{"num_hidden_layers": 8, "d_expert": 48, "moe_layers": [0, 1, 2, 3, 4, 5, 6, 7], "normalize_top_k": false, "balance_bias": false, "router_noise": 0.1, "learning_rate": 0.00398, "beta1": 0.95, "beta2": 0.95, "max_grad_norm": 1.0, "batch_tokens": 262144, "train_tokens": 828200000}
Below are experts of layer 5 (counted from 0) of a mixture-of-experts language model. Rows are named router (the router's row for the expert), up (a neuron's input weights, with its number) and show model dimensions 0-127. Each number is 128 + 32 x the weight over its row's rms, rounded and kept within 0 to 255. Numbers have three digits each.
Before each expert's rows: a language model's description of what the expert responds to. This comes from a sample of Wikipedia text that the model never trained on.

# expert 10
What it handles: Word-initial stems of Latinate words after articles or possessives, such as rem(orse), eff(ect), sp, comp, def, and lone pieces like l(aboratory).
router:131099129123180080100108118098146117126168075169129137104152113103188155136107057175142081145117189149076135114141110187184100100150118144089164116228095139102097156116115131134114112135095154085162100095155113110164142099183071093148111132174131145140078090076089132109160109078175158101097116111094126122127141181123119149161123160085165135095135135095204131194130119154127175095137
up5:108121166155146126164174117142077111170165073123125109140148037106114129166109130152107139233103164149095117101126165148123181155158147147158153109200174123187207146206135137100136096199142133147105136118124149142166125110108123093127128147137165074164086122151178145140089132130139175139080130109133109117104088122126171168088136105134104150097047173091135167148138142136143134090144
up6:130120097124135118104134073146137136153134160086058156120113108112104128148089128092120139067134030184151091109124131143081183186160100149183165091110108152127167110120102140114129102115081134167125100126148170131121135211119162121156165145135133139172106126062128179105165093125112075143089095199141161155131145101104070207138126078135144106087182183158141104136115156122102123115083
up7:161130077115127130225152118125143167182098171160083128127087155130145140178120080143096117187129133150066123084163111115118168100148090141088109105157162094096136138058185141112132100096131067158140134122130137136146193174094118109193128137116145164189072115103131159138091140098143091150120151162120127126124128162091112135102205117106099116145081067149132111156079177067114129162166
up8:086125081067103145162146135117111111142184089156142172150168115169076154122124131124120126161092205147132161128122164097137136167153169067127192127130180099199172132142156135120103136181109114124107161116137176060120135116147112109127178219118123115239076101084148136146133133143157153118087146118120150112088150150117126137167096098134135151131109080099178087161096148100158169138097

# expert 12
What it handles: Middle word pieces and common first names inside people's names in cast lists and sports tables, such as He-id-i, H-end-erson, William.
router:182101112068103158139138151104152159086136162127132146125057103120137132171084108110097081201159160062130140165131125107152126099122114110164094112151167086066169095158163076103112083090187151119173142156129176112114128113102100086141153121164163105141107099148161105113123130115102215140120139133103121112083072133143095057172138070103112125067159111149101134125097151110107177067163
up0:145160149135139124183152157096106138138151097129115141183160109172092114150150170120129122146038104106135210094111133107130109116157119156015164091191168099122085121095130140120140100072157149133105184129119134140120176189163117163166080129139121114170094137152169216173077139084110122131137133109139129117071111163118160136123193137105119163112141103103146079150097108120161169104106
up1:129115107127115169070153095146133131095116135172093098112081149137137055158101160133132170155180155154100155100148156159146115137189135096080152186214192149122100071115111144172124099105073121145115150144105076117144178149130103132107136146115144144144136184104164140158181079134116132157177092124088119160128135061108128143165146108135119169110181088104101155117172101131094177188049
up2:161104169105156077093117125171115137117155113099137194163110141183148077112093028171132148162091134123110093105123139070138123130070117126120153104101174187104118145162151093123103132102094116146093151106127155139080196130137119103219158177131100116091189137112134067110123099089143149192087064121073123139093094139166166095151176095127147149157163137117121121135132090101125142100113
up3:128131084107108197128171120157066106136127121076163131180069119128128126123138011120121128084124098151144184114120080186101139150151110106086129174119111102181206086130109099098159129126182107112136155190156118110163152112123099167142094123122133059203142071147128141151159098152108101148095201141147100136162093098135151137069090104121128131092182161116134125132158145118128118133116

# expert 40
What it handles: Pipe separators after column headers in tables (Station | Altitude |), plus determiners like a, an, no, any, every before nouns.
router:120133116144101126057114122159079139125147086095084126153128110149160125194144141126114155194094073159104133127097092117147162176123177128122141145138109169089065112117062181143132128118183164120131114072140093147090145122176134112097159162160096173161131113138113110114110109197154144152173144136156154150164124061138084169170056174130099110065113113118084159154109158146222120130142
up6:070097112132174112159168054139118137105108137100202129158104150154146094122056097198095125143181167080184183167149119151135158123165078154091140146114126049131132129155139134114111158146149102180134091074101138117154138102052086123135146155141110103152097199124143144131175137158119126168134125127115117081120163092122099167165122124089160183117097118120137087131163119117204144099172
up7:143128121123157140191107103068071135125132116138137120172097096167133165123112125094155135100096114103103126101144075197159135067169098120138159076121151071185086113176137148129061162118144122131111144144055156137161092120163174102087093150110104141125088127153181185123105155150138162122114102116168132077147128072135176074155068102205126144109159083166114171100143149115189121102141
up8:095169129136150154182163067109170108129131151080089114150077072103129123178100087132131133146105107116078092139152099120129150083140070137115139096155166116185143128111125125160172127107087092100155161144132156126133144146078116146137123153179085092114118229172185157115165105161129148069131142188141121140127154137154142073028104129107121177112153127088163076145204147115120152130126
up9:159093133115137070159134108072113127100137155122135146127113099160058102115117052089104153159173121166123177111197106131153053099179132107127171122149169077147166153160092103069110160092125162139124122130129066112151108144115168113147073088114122136120080104110134149167120118107080134083131184069094104161091065164186134112127128091139130126167164122092184098086158140082116148170152

# expert 13
What it handles: Consonant-heavy fragments right after a capital's first letter in names and places, such as P-eg-asus, S-eg-ovia, Portug-al, M-inn-esota.
router:146106163114088192125072081102129109087124159129153126110124084102132155141112160149110115079104128214101167163148149148156128118156112128137118130098140123144084139141169121092069160227166087092190113125131146155176128156144071074101204187121143218124138109096100127167167113087132140159129161139113133106113076160094138080114145130177109132127142116132116139201102124127106124173094
up0:176109114157148156117128072096080149154094130181111148105098093122129116167119121099107147101114133160050130130122143070157155101155129108097168098137093113162118192172176059080102124101136127113142120130089099133132126078096095141180144048138116092121126100076133195105118109079105138148097086226083155135134111137120114152078194133165142161078114103132170110098177124100126174143114
up1:139135151145123091108092093109073141182198132104145167174095162079086099107097056087117123141155085113122105127139141114160117147159122135085142179144156165185152072168130173130121186115130056150112146154147128105119106145105102116102062135145094126119081134108144134157163149133081103125151099150141166157156186124151157113121156133056149135179147206072159151187164165083129180117126
up2:184091104080109177095137111108079144152202154185138162098069091112137124152119114137117097103128130148111100179159081161133096165154131149122120131129145071137110092135123130097149098114135081151127142064163149128148155169111117164135097133162111185132079164120117155195156106083113117172089176125058150129138117142161082114134164133117009176144156118131114120085148181107139127156193
up3:159157145088185193144160124121131164121126129168156101150117155140097114150111122122133141113128170115118120119126131059122117149255106086075152161168160098126132104118111158146125170114148096134140093090139167133088174129119095160106114089169101150143107155094142145134127126207074164087091141086111169148064179135099101155105219099093120149128093104089128130186168151120101121156096

# expert 15
What it handles: Single capital letters opening a name or class label after the/of, such as Division I, Class A, Group A, U-munya.
router:098141128122147076115177146106082145172143124191111088137155093128110039169137077140101174115121082104171087137170133137122141118125099149136106134165167209133126103147126073181146106104066105177066083115113200090091106127126116164144124161074158120075142159100103131114146106118143150140111113149148137144123132127068091159095156167060083138095126150130135159128112136177121114215105
up2:165137103167113181091169113138120140132098106156071141131113197132133127157122100031119164145144146065122123119117122117091154120128141145055154135179122140085104114114137182079148180141180135152075164146122143134124132086104146106126124112154139150143089069128099154117078108087122126163119121170101104075161029027145108110146142087146107130161114148154149138084100199101118142134165
up3:175124115103142102072058078076136192125130137103129096143099091117095092143112145087142131088160170144119120127114095123139129138133114162167134150184163166142119164092063112079165110177110155106129122106131080105126213114094093114161109062203149104122141108147133088145135145146123176108142151136046110192111090159147115138148079155120180140096094138163167138107220150123134107143107
up4:132144141131115128132144119149082174150124126115114115144101137119075132134066071084148155157144121108136155141174113124114106154148089095088130191140123155153127117107040103096121207114135131159100130090211086143100115149079111155185101089116095124074135205147133165125144114131085160183122112179119106127108121077127138163049140156128143175153193181152120102106093142153189092177149
up5:151076124125168174176094091087125138106143162119092122123119100098153056154106127066127157138160128106105118146158133170152122155113124158146151117195223161111135113114102136077174168131111114047080148070131160161127129082084106151125098052143155120123064136131091125160120095166123199124131146123091143163122136123169182122084088108119111114150134182151136172166143183081116091119151

# expert 27
What it handles: Pipes between numbers in sports tables, plus indented line breaks and slashes in match scorer lines and career statistics.
router:193149125132076175110162152148154144123197158172073149108144125138133133143110148086056113099180118121181107177109155131073153115121069152137120153106101082110167087111187137098133106150122084092133135166126157110133103185193153154066119070142107126171087132112157162119108170142145152193113152128106095119087187108164153141103157191144115141138137155080123128121056159147090160158142
up11:162127129148122096163097129118102110127140112094186108144112037168096102157075138142094104136167144097079112126144095113137061120164097125155164089117140130083081103108106126128132163143133178143138115149129124102181168097109137154124099130191148119155062102148100140172134159115063169150057088122058131116147018103147127115153109109142121114117158156217092165163119131118163127079112
up12:120094059138164136179120092115102128159157138086143118115135135116100113151053140126107143117105180128077105191136125140150127170122093084116128174109141120200133138143109060140140095141132077139160085152076105114109180169116147096148100211126143166117072185112103127151127155144081148118051157092091125137063138110141154150115076161075152120089136120136137139110154126157229092127139
up13:138033130207091128126125122110055123152139092115126128085107040087152142137100102098067177170185130195149186125134098090147118118118123134108159127157144122129101124121168099112129155146113072108115146131187118137151151148166125171126098088111175196106099144128164153115130186149103130179085118127154158107139100112181138099181144162123199126094161137137162113119099152103143085170162
up14:120067105127093121118187137061112158146098160132094097136104110133160135152090103126137150158170113126129137165166069095064143174196156104083161128125140126181180161152144082063158150075127119158066132113148096092109165144212131156148113070103139110168154134136050150103137108155119194142136136152116149163099079101111129099094086127120169096133141145082119113154103150077141121185138

# expert 53
What it handles: Surname and first-name endings in biographies and player lists, such as Taylor, Jones, Patrick, Johnson, ić, ski.
router:089070088079127178162171137085149112117131128099103089127089117147181115139133139128103131198170115112144099117143094110068087092128079055113095206146117113125137094148177072107105114171120152160111104146054167115152131100099094162116120135128137094175083181170138149133131128147113156210128128156083113147062127121112126074126158080142097165120120119159098088101095105148118157190159
up2:092117091106130137123134154119130169185208114135194077106068067120119113132079103135104150134105078116163095173183075118163102146139109073099118120109114111151114098142102095110127153127123089143110166134158181102150129160119132228103146097156118141113120158110082167144104110157122128163079130109068143182170118098080128173150143189085157124124191129141112122102156156112181072146177
up3:115098164105143187136135117135113108135131079097098125132126095156123119153175103106135133128113098041149068079159105125142093104171120105146122125122153092191090123121137100107131069153155160171087109132087099125190134086129124127161115147120127078176094142124152156179192136124136185088101138131065180155069119078092115136094161095082142139175117144199153049077178132121096157151154
up4:164081068120170086151168097105103113111175130059120165095131153152128110127072112161127145143138151208084126098149109122091066197116128089133120218180103138147160127144109119088149127097176156153118124185131156081090166160118136082086140111103130143129114154125103147139067141087137107137133096142158123137087116144146127137065133163104110191098108068091108169065114105126129060125112
up5:105106072087083169172147070137156149106151128129120138205150113169117112136081075135133179105115066166125144145190099133088131084200096156136164133180121142141155098153126108105127098189076073057082157120209073152127139160108077114088187130101116135144144194114185162133147149187132138146112147113141126171115112089129095163101116136132140134134124099120132127110175126156092133127109

# expert 39
What it handles: Measurement units after numbers (in, ft, cm, m, kg) in infobox heights, plus pipes and semicolons separating numbers in tables.
router:163156129176086164147133132181118120082117127107100115133120075145099138121094125075135110128083118091158107101124091077121132144161128128128191085123096131071104070149152196103123140083139143139073189127139126088105145126186153162127171083146113115151171158156123198116120196171156134195130192162127117107158094055085104116125081129150151183170117115098125094175076160101099148133140
up6:094145127099173169144146113136146111126182066167171097141129125116139124153037114113053128149112110133106097117146172123069110123099085067149142117170134123205074108111122122117127093112109113107133117075104113069170152173135133138148165189159087118157164164070111114155141142138107162088150204180140136132129143081085158096056101095138132173121156134119190119131181094157144120159109
up7:171091125143143114155100143120020124077125138112116088155161136081097115133053140070132135146088103192097093154136115128136135114158136070142122142136156162092135119151133082104163150146134166095136105147085108130156128109039120151094143074168157131122077096119121092130154152155143103201094156040119153150127098137151070109161193147139154117125142122141123053063114123112148171119151
up8:082138129160135133111158141112101136101097189081095136191088107105125132131149130115135200162146151172152137153133075154145127114177113111046109170202172162130196124141148116139155152131172067175110108160152090120144130122159142119132098112144156070127105167116097135114111152101131168091128122129108157215129141133157049113104115167156083106140143106079165163147132190111145051098168
up9:124120109136140050131244144102144180153099133144152101155120128155170146165111120109129162139099096110138146143135091118106136142163183080112162135196153112083156127166156057116088124136212133192083157171124154131125172117146072147128140135160128083147099146133157103091108093162121142135133146153099133121162123155168039100150150155120132178144138112116133145128171214113091151103086

# expert 52
What it handles: Main verbs in narrative and biography, especially past tense and -ing forms after subjects, such as took, had, making, scored, appeared.
router:111104103115153135189131166104117167144160149073151172117061119123072112118124117115105113100162138171098103164121168140088064108155172112141134149096161113141155151083060137135149117168161160111159097112152108131167149174133144133166119092106087147135072079136160138108092073092070142112145094159128107111134124066158100109084156169133198143182183096146157154104114127022150091109139
up5:166124089144141089151123110123110128092139171138126121155117088128156132122128133152166186106082168079091153153125160120180054119158160097144119140088150099117124126197119123115122140150113151147108106120109142109189053120106109149170105145163124101152105082122008111127118202088093123062114122167086146112111124116117195071187137168124132078112154138160139163168085127087069144159124
up6:134130087103162160137149118112143163108076089097112139112206133146105039080159128174130126072129128146104112151120120160134118157096096120103134111179129106174103093104098134091148094104067119103133106131159076115073073111143096075042114095145127079116170178148058141124139058100127119127076140104110152120133150140151128135085166065065096135156179115131136140062111128094156136163137
up7:134125102111126187096132172130164143141104080139139057123141116125131126154129154136176089139115071175115191175100178141113127142141107187118146157128160091122124100107097137105100116162142099139137126131096169138093159155121124113130154167139166103072069107150117146130090079085164147165140136114066141192132084130151099119161184154144150111149153195117078117137140132042143183062227
up8:111171170153115198115149130126130163079141143075130142137124147159119135157119137135141070138129091215123125142107121101117135102123131129161161149147148101144151126115134129182157115130170076156098117150159154150165192120093092148246141117156103171216117191128197110115069064173174108097154147135139133144097138091141091146151152100130083198155090143119098155164102110120144158119115

# expert 24
What it handles: Single consonant pieces inside ordinary words or compounds, especially g, as in for-g-et, Brid-g-water, body-g-uards, Wolf-g-ang.
router:123159130137195062101087106170092106130153152081163153112150138168164143155127096138168151105146179145118078145133195168146118132112161127149134098156102194109090109128109105116101121095083125126154126155133116090147101178169154079122209206198122126100137090097089082166162132128109136115114092166148154107173117136146163120182146061096144122135175119160170121185113152139110140049151
up0:077155093095137113188169070164106160174152121170137119166183148178149081109175153141162137115166136117087125061167173168102123175137174145112178144096170139139083171158120097095117161130113128115110139124106125072072095167146220092156117157139102148156127137080143141110159132094107133142085074082099118130099095058141077129090157161120076163150116120140113153129174166132157152114112
up1:125108123113127186143191168174065119136194147061142181136118122111151164133134112092133150144133142133087185114182185126137129135111114139147147180121118127116134149144146149079130131106229132128040216153096104099168100165128103165120101102101126089181169118074164132195134118125129163108093148165071136138134108127111137134107088112100130160117144130127096172124172194100130116142080
up2:177110084142134170114125144124155123185143136163150096151167149158175108093121112179097147132152113151144112217107136092161145093145184100064171133118156155086137074097122106149105148125107126174130109206096109081158167112173144159151113161117105105054118123091161091113153135135123165097081115150095129135164181173107131196117119111137088093159128152170203196135155167100143115094158
up3:150131068112124115115164117106155101148073117143120125147114122153114112137116057083138097065089079087160161078131144168128178144118133120079122216069124086156164121175105165122080076148085175108101152136159139072118127140172182174142126117113128184120046125142119113116128144135164127124097133131152138110180091100109119129160088176203153133108156094171135173098160176079124162133136

# expert 11
What it handles: Word-internal pieces in the middle of longer words and foreign names, such as ig in Religion, Immigration, ess in Tennessee.
router:140078152107132063116114063138129118069099178097086123187119104105147141168126163101108083082121123122167146185135152089161146143152134151143128154130107095116149117120042152146161087177078095102115058090094134106191071146099110124129184147118105126167144097015114136165131146119122172176120093118135138145103106132093129157172130107125172116143102137135112095123213106122103132136165
up7:222173151126138111097134136130129095161076141131134122171061136108090083083092130121099153125164174126079159160144099130160154169116186161178126116135099115137148127163081102096112129140100087146144151143077084107119139134202171112202113160152095107150114165134110149151161104137139139120114144190125128118066139158106067152153185123182150161121077125111093058181101173109095137101095
up8:177161117130128129164143059184117160099160167062192075217097136137099148084083135161177157141137149083105096108177108115150123070139114160089129114136135131079152119122143102049095136180093117083076141121141155072129084108138147110192097167117124184132123132154180146156153096141110147104086140088102159102132117107118187114090122098139147139094142075127128167070153108124132145114115
up9:136150091088161095127114082113102131153154114150136194149111127103129114151102117104101108163066095155055133175146167103123141107172066071118141128166139082159116105112139148125143159120153148118144085070137080184129095130159113148181179122087099128178111113110138118171085175125103124104154063104077167211117180090097134136102111096072106155136112180083163140144144128087134172116195
up10:109133146103133090203111116055138144119135090121107111142102141087114170158060152140136117094112104093076108082165129132098110153131092112163123075162141118113127144120128116146098159084091081149075135133147042129157107169108125118122150110137145114137111102113072144171154120196117148177083134145108196129067165142154159105129130083085093162176111191053161167127089152100128108105203

# expert 62
What it handles: Past-participle verbs and -ed endings after was, is, be or also, before by, as or to, e.g. known, released, developed, dubbed.
router:100108112111078106113127166166093181044149090087130190100131117130089144083168091035089137110180155158146110167108158128098104084139144156137131161125159187162131154079147131142129147145140121143145075124113110143193106187172168140180104078103148164088163177164102100136098136107081144106118116144101127132151114104173146150128155146108152175165097076207142158172172116135140145129130
up6:143126110139172018116130114107155146139125165175148121173103099113133110156113107186099136165130205194132150169153127128096194162154103142076128120141113111040123137141130125064107146136096158119156119108163139132097108180165114123099117174118136099107090041116069085154121128112104132117126094154145134143153080151160224163098177142119142131136115137122155152107093152144106130117200
up7:147069151144047219163200105112121164159150172109162120142125110118101122150146107136087144168158087095204146124132079120124126106134096135120129117159134170130105125170130113131164119117128141180162120136184099153154164107124101145106129132132101099205164122152158143141154175182149174158113131142132168128117153115149143054113077063169070171104088098122146139146102134177074123193093
up8:121112058092098114109141085099111126130132117143127103124129041095135136101083122138061152122096166097065140141116117098144116120144205108091135190141241133121089121083074048134127129131177142088130128118134092070098173101117128140132179161107145189171164228133155139105108118176124125169087124115134193110130137154140156091157141119118143170109138133140115117114151133151127121141141
up9:096060227110136078175112100114086135134087063115128125136112103108078090124137127148114147116119101133110148118142149150165117113124151074083134129089146098134131132173080112138116135147131139141132132081151160098148110168137146073134131180157134167144139168138191093137072209115120133088102084095110108067097166169161168105105160043125102180092181100149132114155129127154192150078108

# expert 4
What it handles: Final letters of three-letter country codes before athlete names (ROU, POL, CZE), plus pipe separators and closing brackets in sports result tables.
router:161115189099125148195131131107158117157125140139051130169037122100087123116115152068160139138179139124087135118115162089069067154136114144145120134120169184099188096108163082086179152192145135180069124144104170155130112110130090128119145087112135134162134063136147152096156119138149124150140166154150101070083109117167161112147157102126102172123168150086100154145078140137154151187100
up0:118082122162103140051150122133087132152143189066114101107093073158097104133110099083165097153134111158153127078130145133117158156138154093104136155133092086160129132137051139142088124160111048134158133112065157103136147144111113062120083076214131130052129123123117153164130141129106164134104130088106156130166137141140161136112157066138132128135119163153133129138226104111087151193173
up1:131117141116150094140139133138079141149150141064066092190061148128125030136093134103114052158133175124060134130143113091155111146183118095089118108113133124138191101098167098079168138077118148165107107143143183134126112134113153146157104145163127130135097142157172141147131127135135195174139149146098123166105045103147127119093171093121126206100127107133102140101136219099125112152127
up2:137078168169122192155142080107139119139140114137161153114097133108174154105111104120098147122161117181153145142137134114125142162103151134105175144164104090109089055135127119135123133127199142112098115097159171082199119112141184158196144124136063114155117093057166165153164101048129193109054115091093128086116100101117123104175085138136138167102143080122127144114173177153144101102179
up3:141150098141171054144104027186113080160100135133095132158100158150143114218088057138088107129120098103099124080116137160129160211177156127074158140092149157113119137117140109061130106080135113113086121131130092142139134144145127150149049103129152070108127080151146105131097121143110164105118110151125111162122109145135102122081126105163129155137148138161118139110127207143209145086114

# expert 43
What it handles: Forms of be and have and linking verbs after the subject, such as was, is, were, been, remained, not.
router:101125134153111151151104137103115149144142095043120180090097151096131067186144098051121089101170163118120100132129147137052136121122144128163183109139110145119136144132150152120136134112081127095164109127135125117129165146103086170195111049074092177104113154149153150123160136136078188152114102172152114119143165126157150152089129120174159120174109174147150135093203126121208059164099
up5:123162127139111111066188165178104133135184154152138123140101128143113087117115129158140118100080144079125167049143119142162163182143106199138118157165143141118097084148071153153188108067128080100089063132138156140174071077169111143130166136153111114154128177121105169118131114148145152075137200181146146149082146140172187185104120095113123105134093156087144127122089127129110170167144
up6:146154122120113121094158121150191117125169193121153124124170176090068131108123100141137225124145116139167115096152167103162149126097163126186147104158118125178115108159141163119136099165120137185108118139124088134120062132140145126083175128112169149160104193037122137130076107121121145129089160140128128093130034140116145132093083094130173164137155109082171181126088137139066075159147
up7:116147118142155182163133121108084178120149115116105164141099119139138108088145169097195120240126181128145110148124145154139117125134176093099128134143177106131154097165114128090117147202136083121116106103115203150134135158117077151167144173139167122148166183112181139133087077081110139056118170148108112130073166122161107121118115133090107094109112156108164067121122144119099142025107
up8:122176129089079059152118113057115104195119086112139095122123130094073143120142121174100112185099108099096157155131131167190112120135153089139137107110123115171125120092088121127083126179144239128142133071090143165142140132160109095142113157125101140129089138100159108173097161180126109064112150103104128115137101163073120125118142056122075142122176125101143033122142151111126157098090

# expert 2
What it handles: Names of countries, US states and big cities, often closing a birthplace or table cell, e.g. States, England, Louisiana, Korea.
router:159139073071119192170204129141106120092104168121102141139114118074116141122130135142154193119149097115130106138134109103111168143186131125163139158135178094143206127091113103174150107166186131162126127156103187118126090133108100110094194090079148116164148145088135124139127108138081117165112154144127080153076178087162158183122155104077066179151120110069120130096143086155142061145112
up0:129119184106143117113146094065136126104119162151153093101122130122119133136153161155139163129123158183105117144169134098127141179138126092142169159158134140058120162096116045097098117086068077142108124141122092160167142203134108063105130143141160126168158113150128131118180176188129147132197127163083140210054094094081115208137073140138105130112105154147098095111168136156130166131142
up1:175127117130126093117170097111109128115121108073147116149128168116097069119089100121130097105129128123141136186131118112163074108121096089079173101102152118017144080102112156091153222092177118162115137164101152127154127085094122106123108097149092123119085142139151168150114113150117128172074147146033119099148070141182151153113161109120148173103109115096091125154113131109148075180195
up2:168112125097108143185124141172111117132140139107172059185140090110133111145132130116146143149182114081138091133159128119070115051141194115143149131199121143169137172168097098129143148165034165137098094129139122145160108112095090163209126105113150186078095112108046090119158070127160140138104102170065117187154158111091132111165149126142113181144142112130141136152140127129144112089142
up3:101116131116158142117134135128027128124094132117133150135139128086089148182154134153102150101073127153106121034151067142119085167148163115180157143123111092137122114115131121100111122136124034220103122107151100101169116129161155174142138109125119117152100139081158171138120092137147096091115116198125171183143150097129098117100090202106148087073136178127104086121182141165182106133125

# expert 51
What it handles: Uppercase letters inside codes and abbreviations, like asteroid designations (2011 AP), NRHP, football positions FW/MF/DF, and initial capitals after line breaks.
router:118144162146172114175162085095126135175070107154165118165103117120136167101118124145157104166136121096128170098149113138195112072138080134106163073053146159078142075132149104118160137094104118170153170152076150161128102122188091154124140150122120164117168154141105219101167092122165089103108168148167151094062113122113185094174120078116124140136096137103097170119115101129152161056103
up0:147112110123146138153226097095107153125156159176129111097121106170132092103070093107094098139084085163143147133109162147105116150136138052185131146152176127215156152144101106139112114115150115138154107127127105117074140128127129118112032148169149181113100078070137069168141066104150124136143056070129180127168180117121148112089103117142134138158154145103184121140146076109152153121131
up1:100085110106156193111187080109091145141123133090173164179114101086147102116067180110130136084110142167131128125113098161100080142148142133185096136194173132188084194169122064139101156164091110128132089088098118109117108167153149132160113119139130215193137202098158104159083106116148133103149091121126169152125150091143180131114116159138174153166085102102121142094099133132126165136124
up2:119099142083111154117158148079077110139140116128158136156096116137186136117085095161121134198100137137076102087146098096049115197158126190135117149136151167128167085129170076159157159136126150144070167187151136107205123157144123101128117104151168163137113099136123109141123158158119115169056118124131159151097125146145082108156067157141170122162128104102151147172128189134132063129217
up3:177128093126144131140132094127099117127152086087149116104109097107146100127142056119097140134125149109103179105142110093163060124129133120088177124150124123126084125105116180142111143172111059165088104063200113087152103086129113112123145155147116031130110131076147166175083074146132154111049134088127094126159129134153166135111085103185115131163177155089132151148221107141167128111165

# expert 34
What it handles: Common word-starting stems often after "the" or "as", such as new/New (York), per(haps), main(ly), cap(ital), second.
router:092105099195187152080111101122147240044141088150128106082128144128115160136131112131095114100095107187136110070136103150083154126139079088155134107087112178156089110091119130159076139136109029121143148151196127156128144123140112180123176123145142159120075104085129121128104133109102150063105099090161143114142158140113085139126155139107095112101134146148141114113190127149082106173108
up0:126095117136092146135107139135133190086135124071112118155126179183096076176146090131149099133138120149083167135159143102092116101120110156109128163119175057160128113156101103144167089115188060156100168117131146147147177151054147127158098223121080112182024134143176127161145117161091096092149158136146168131134149112113133193121158161109128135116126146172145141121105179093154100157131
up1:182097189097136126111119032177114140121117179143105113178110121122175114106115124132048172102107161114117173091151122073123142188145111124074152107149120165138106093111048148104157133123134140146147170081109107091157101127113143162190177139152111111118093125132125190180116155076112185166086151132155176112087113087125163104154185142137072157147149129135158162073105150128115146127165
up2:108123130098144165151185093134122203178140123098182154135105122144149072102099102120142085146094155143108145188180174081212117130128136114135158136136152083128146081176133137147164114155114165170102121101147122114095159136171129073163126131140118120118150169120167155124187116146140170113063109060139089127070120109138124115134089100131090190099078172073156079144143108094142107185058
up3:140164067112173109100142092128107134143146092127149148151091082108128151083129109070182155123153124081086093124161105093130121141105189099099198121215165142112193090116091101171158200120145074211147130108145121124133175138173068112151119125147073112119200132113135148139118119122112141160123158146114147129155136075154136109148092103091148147085167158064102152102174174096139144132126

# expert 61
What it handles: Capitalized prefix-like word starts opening fields in infobox lists, such as Trans-it, Ind-ustry, La-un-ched; also ex-, trans-, Com-.
router:103177152180143107103176068122110117100083102091075141115146148117124168172114071155086106061143124119120141093133078087133158120102065128118170169134104137103140105110089138089088139064095093113162208110163122120107184136145102102166136153202156106115156146088085197144160150148145084100128184071146145129145124130140121163181098126124143099076125135100129078115136130122091136189167
up0:139088085109098141117129131140115135145163168089195116113149095135146120148110124094125111137140116135110112163165132106147117190157074105076183134188115173126157167212085124116108171120150119119111146085149105053160094123148188187108150142156158130098189069047131163129121138165129125092143104127099148102144058104165148122150144135116071105150119144165087139093193126101174110190168
up1:164112114124175124098103124166133198107148073102142092120132137078140159155131119072114140117144203123156147116165101123134154122143136086131134065122116168156179087118134151125146158090048078137090075121152118125169193134113182124157198104127103123101136193107126130184132121190135129170126185168139176138176065119123153151155120221103136130109103178109127116174169157126121121115138
up2:155133127153136128164092071135182146126169169142117157174133164159130132142120098131066141128149203073117133109107155146040101099113126077156179180140185153190076115179127111107138202099137107109117130157176130129141146051113182097182112096124139185151114120121096134155111095164067136092133104103125122167183128131200152127138119140149080129152083139114161131111097120097159090152116
up3:139101065097167063152137095142084137109159135081101146155151180184143098173101150097107106103135116096102111094147134125141124154129124155140153180185117196179142087127133117077132130067096104129134107102106098080120127103126094092207158135155095100151160128171111152181146091176100150090110184096153132084075104124145075113180113107148127147050151133168103149069130146074142123088119

# expert 45
What it handles: Country and region names or their last pieces, such as Bulgar-ia, As-ia, Argent-ina, Aust-ria, plus whole names China, Australia, America.
router:178145102091096150215167068152125104130138139113096091189107105105126107088142120164134174157088142070147165125148175102093120098151161130146091158137154098131208134123149138173145138170109116120161083112073200115134087139115166104106124128099145120113161111171202072162128163108073126143143085160135084138091112109124159163096154073162064187124101125100114171113084127142126103138096
up0:151155082177117077099129126077135140166177098144200120128136123186085054140110092160127179172107117179118056118158136148144048092177147050063139109126131071182138116118116124111162146105119159142118115082115125158129130174163152086159111125151145118104122110103145167209129152133095131140113137120113136108115114089128146147112132124150148122095132143133190145106117143017134104163156
up1:162117082111190098137092093144045149121112136135126154197099088116108107145127137078116141140096051086131123182108166132077097177141160116167123151128162110189119110139129156088158117140125124172060143089153154138156123097167104128154146121092115162122144124138186131128104138138156142155106137132098119128089175063159111176162140086135111188187157072139162095062151096078162120181080
up2:154042114090183059132226162087083150144117134102131114159152139093150091153127160085150130151168137066120118140145125134065150144127113093117161170169108162154159151164132126127169139116169142143118094069116074133139128111106158168187127102108131148157163144142134137176102164091053144195136187151112091146122164103084142109175148130172105165114117094142114192118151108101109085137114
up3:153141089123158161178189186102146136117092098130111140161048101097155089154145139106062105102106110127111107120138144066069144051149102101129146208125162134144179114179128082130114161128122046152140132140152097087087133201095168161122124107122054110106105087158136095127137143105137174143150102116100147152124137144158107175153112093141118202127176161110126104093108145101153083135130

# expert 42
What it handles: First letters of common lowercase words after numbers or articles, especially units and directions, such as m(iles), ro(oms), s(outheast), km^{2}.
router:096162139174124145120086110160073112141136100162130190104166053144102111118148080136099145066090127162125111122165108170177131177121176122108167117171088069107059137131124134080100128119136125137062184119158064086092117111158150087095160114184122103165175158080135143108136133137170126088107127211078170121138109123162141122162090159127164104129163138148166074113154098153131128140175
up5:139147180159100162087155116143083140106182065145162177147140121106093090152147118101046101144182133051111065124106088152124140150171151148161115159130146092170114076150068118081106159159147115134108124098122096035146112116176137153131095117141084079096097141136122119158106126175103168095103134154150140137064051177161164094092148140128124106109108155117103100140099143116171138105163
up6:184147161144121127095174200111161160133081084089121141132091147070048129111121092098081103141132174126130164075152134116133182137134115130133164142105165166060136081204155115072142121178153135107134175106182155101097119101083152138088136126148137084092121080137110072104107150106111163189136103134091131132107129183169143090112138132087101133142155087089184096174170146129126149122171
up7:119100150170155143122135168109071208116077147049070168145100096106137108148058199120068090158162109138119113139190097153140115138124158127086132167106119125097102106105130125155104097145076135142148113152154104173196146112129186097143102122140149121139161085168152134119135109102165185143040126124141156122139083137146123117174117112138055145151151187080114167133128121124168155179153
up8:103155123121233069076110118123158148139167167045094076141135154125156104145167166139126099113115145153173096094148141166125127193158129110111156143156179152075160127182078173081154162148081110164171120109105160153194129167060137126147200100139123168193180166080126118161170120142154124124129105132117136111159122093140084119135142148113162141142111113127136127110177143115174114122092